config.yaml
num_hidden_layers: 12
hidden_size: 128
n_experts: 128
experts_per_token: 2
d_expert: 192
d_shared_expert: 0
hidden_act: "tanh_gelu"
moe_layers: [1, 3, 5, 7, 9, 11]
router_score: "softmax"
normalize_top_k: false
routed_scale: 8.0
balance_loss: 0.00518
balance_bias: false
n_groups: 8
groups_per_token: 2
init_std_router: 0.01
lr_router: 0.000393
vocab_size: 10381
norm: "layernorm"
norm_eps: 1e-06
tie_word_embeddings: true
optimizer: "adam_variant"
learning_rate: 0.00251
beta1: 0.9
beta2: 0.99
max_grad_norm: 1.0
batch_tokens: [32768, 65536, 131072]
max_seq_len: 1024
train_tokens: 378900000
max_steps: 5306
dataset: "wikipedia_en"
Below are experts of layer 5 (counted from 0) of a mixture-of-experts language model. Rows are named up (a neuron's input weights, with its number) and show model dimensions 96-127. Each number is 128 + 24 x the weight over its row's rms, rounded and kept within 0 to 255.
Before each expert's rows: a language model's description of what the expert responds to. This comes from a sample of Wikipedia text that the model never trained on.

# expert 56
What it handles: Given names, decimals, J
up0 [159 152 111 111 114  91  82 112 116 119 123 107 124 139 110 171 143 127 150 123 122 165 137 104  76 125 112 131 119 179 146 132]
up1 [146 174 119 141 127  90  99  85 139  92 144 142 126 134 104 148 120  97 159 114 144 132 116 118 129  93 111 171 119 157 108 131]
up2 [128 135 121 162 125  81 136 126 158 124 136 169 117 125  92 145 125  76 147 118 140 123  95 111 123  90 122 174 120 159 124 139]
up3 [119 155 125 154 160  94 128 122 104 108 137 149 149 164 123 135 158 144 142 141 197 105  99 130 121 104 120 172 134 143 136 105]
up4 [122 193 121 154 111 106 119 117 154 126 151  82 139 139 126 132 166  82 170 107 143 126 120 127 108 101 113 135 106 117 130 122]
up5 [164 191 138 144 166  96  97  97 135  96 143 166 158 137 141 119 123 112 145 135 163 126 106 149 125 117 125 164 135 171 105 121]
up6 [132 146 112 159 135  76 122 107 133  70 153 134 134 125 129 126 129  89 135 108 119  84  71 121 130 120 131 161 144 174 113 125]
up7 [109 153 136 129 113  98 140 105 126 102 135  95  98  92 105 121 153 104 156 138 150 122 129 124 106 106  89 159 140 135 132 149]
up8 [122 141 125 171 123 122 140 110 133  83 134  91 128 117 142 152 156 118 134 107 126 133 157 148 141  82 125 153 133 160  74  98]
up9 [149 148 119 139 118 109 105 118 117 114 128  93 138 126  98 160 145 118 141 104 151 107  90  96 111 134  97 169 122 184 119 130]
up10 [153 166 103 162  97  96 106 110 148 102 137 103 135 126  99 139 130  85 152 108 108 125 104 118 116  87 113 176 135 174 104 138]
up11 [126 158 103 160 100  99 129 126 163 114 115 144 147 112 119 146 113 108 134 118 149 117 117 123  92  88 117 145 109 140 117 119]
up12 [127 199 144 120 133 103 134  85 109 114 140 163  88  97 130 146 148  92 114 167 117 156 102 119 169 136 104 148 138 128 128 173]
up13 [127 126 106 132 134 116 114 117 100 127 130 141 136 147 110 119 122 119 160 127 133  84 114 170 109 154 143 138 124 168 154 140]
up14 [166 171 133 148  95  86 123 140 160  96 115 136 133 121 103 160 151 112 147 110 159 126 128 129 103  95 137 172 110 133 126 120]
up15 [140 164 152 123 100  98 139 121 148 104 116 146 123 106 121 118  97  90 132 129 120 133 100 138 131 117 107 119  86 179 135 128]
up16 [151 174 125 140 141  72 147 111 135  89 166 164 112 134 121 138 103 113 168 123 139 144 118 118 134  85 127 183 107 134 113 126]
up17 [146 176 121 152 158  82 117  77 133  90 104 107 101 120  90 109 122  98 149 102 141  98  95 140 109 118 134 173 113 185 156 112]
up18 [118 121 135 173 168 114  98 133 126 103 132 132 104 172 139 156 137 137 150  93 127 127 112 112  87 140 119  95 107 158 126 106]
up19 [172 149 108 161 102  89 120  72 161 117 115 140 124 147 108 140 136 103 158 111 145 108 105 122 120  92 132 174 108 160 129 135]
up20 [155 154 150 154 134 108 119  97 151 121 118 128 130 165 108 188 147 119 137 114 118 170 142 137  86 123 130 138 117 107 128 130]
up21 [137 179 124 156 127  81 125 122 126 100 165 157 125 146 132 145 104 101 143 102 175 126 147  96 120  80 115 179  98 168 153 116]
up22 [124 191 122 153 140 110  94  90 123  98 150 130 135 113 125 103 113  86 142 121 131 113 108 128 129  66 136 154 132 170 122 115]
up23 [145 158 123 153 123  81 101 103  97 106 145 129 139 106 100 124 166  70 152 139 133 114 105 131 118 129 131 162 133 168 104 107]
up24 [127 161 137 153  99  99 122 104 140  97 133 150 117 140  95 140 124 104 146 109 129 129 106 114 130 102 134 152 114 174 121 125]
up25 [145 146 166 163 120 103 139 134 151 120 163 145 106 125 109 116 136  97 140  79 138 135 109 132 133  94 144 145 112 142 140 136]
up26 [121 154 123 122 139 123  90 130 142 111 132 129 131  85 129 161 105 107 121 130 106 127 147 113 141  90 110 140  85 175 104 107]
up27 [104 139 139 164 133 119 155 118 136 119 127  88 138 145 136 166 122  72 144  74 147 134 111 107  95 137 111 171 135 112  97 122]
up28 [146 137 105 150 110 113 114  75 123  90 120 169 108 140  92 168 135 111 143 114 144 122 113 152 103  76 111 156 116 151 115  88]
up29 [165 165 112 160 103  81 108 105 137  85 144 135 121 139 113 140 139 112 143 110 148 130 102 118 112  84 127 156 131 131 128 116]
up30 [108 160 122 150 116  80 142 113 142  88 183 140 105 179  89 101 104 120 149 111 150 134 103 138 148 109 128 135 122 158 111 108]
up31 [146 148 127 168 138 106 119 122 152 133 127 135 125 142 100  99 143  84 131  95 130 123 128 100 125  81 120 134 115 154 150 128]
up32 [202 127 157 130 112 107 108 166 122 125 124 120 144 134 108 143 112 129 149 101 156 123 117 120 134 124  99 135 100 140 136 131]
up33 [145 159 135 123 124 104 126 118 149 118 189 123  99 117 129 138 108 122 170 124  95  98 111 136 130 103 120 143 133 139 112 106]
up34 [157 138 142 169 113 100  88 122 153 120 151 131 106 130  94  91 136 128 135  99 120 119 112 108 124 102 139 175 116 147 139 121]
up35 [145 151 118 162 146  85 149 104 160  87 130 127 129 109 110 136 143 118 156 106 129 127 119 130 108 120 145 158 141 175 120 111]
up36 [118 174 119 144 134 106 123 113 126  82 126 121 112 115  98 144 125  67 150 106 118 120  87 138 141  90 125 154 129 183 140 140]
up37 [125 169 103 159  95  98 127 137 132 109 122 133 108 117 124 117 136  98 135 119 145 171 125 109 114 108 125 131 137 183 149 115]
up38 [168 143 125 128 125  70 145 115 128  81 129 150 124 143  94 142 109 136 144 121 144 104 137 159 138 106 148 152 130 134 148 137]
up39 [134 161 113 149 140 100 114 105 149 113 107 144 112 128 112 144 152 115 143 105 148 123 121 120 122  99 137 168 110 157 104 104]
up40 [145 169 116 145 139  83 127  89 120 112 139 108 151 145 107 135 161  90 162 122 126 122 110 126 114 107 114 172 134 164 131 130]
up41 [176 135 150 159 132  92  90 119 161 135 131 129 100 126 142 128 155  99 121 141 121 150 114 143 122 128 140 131  86 152 118 163]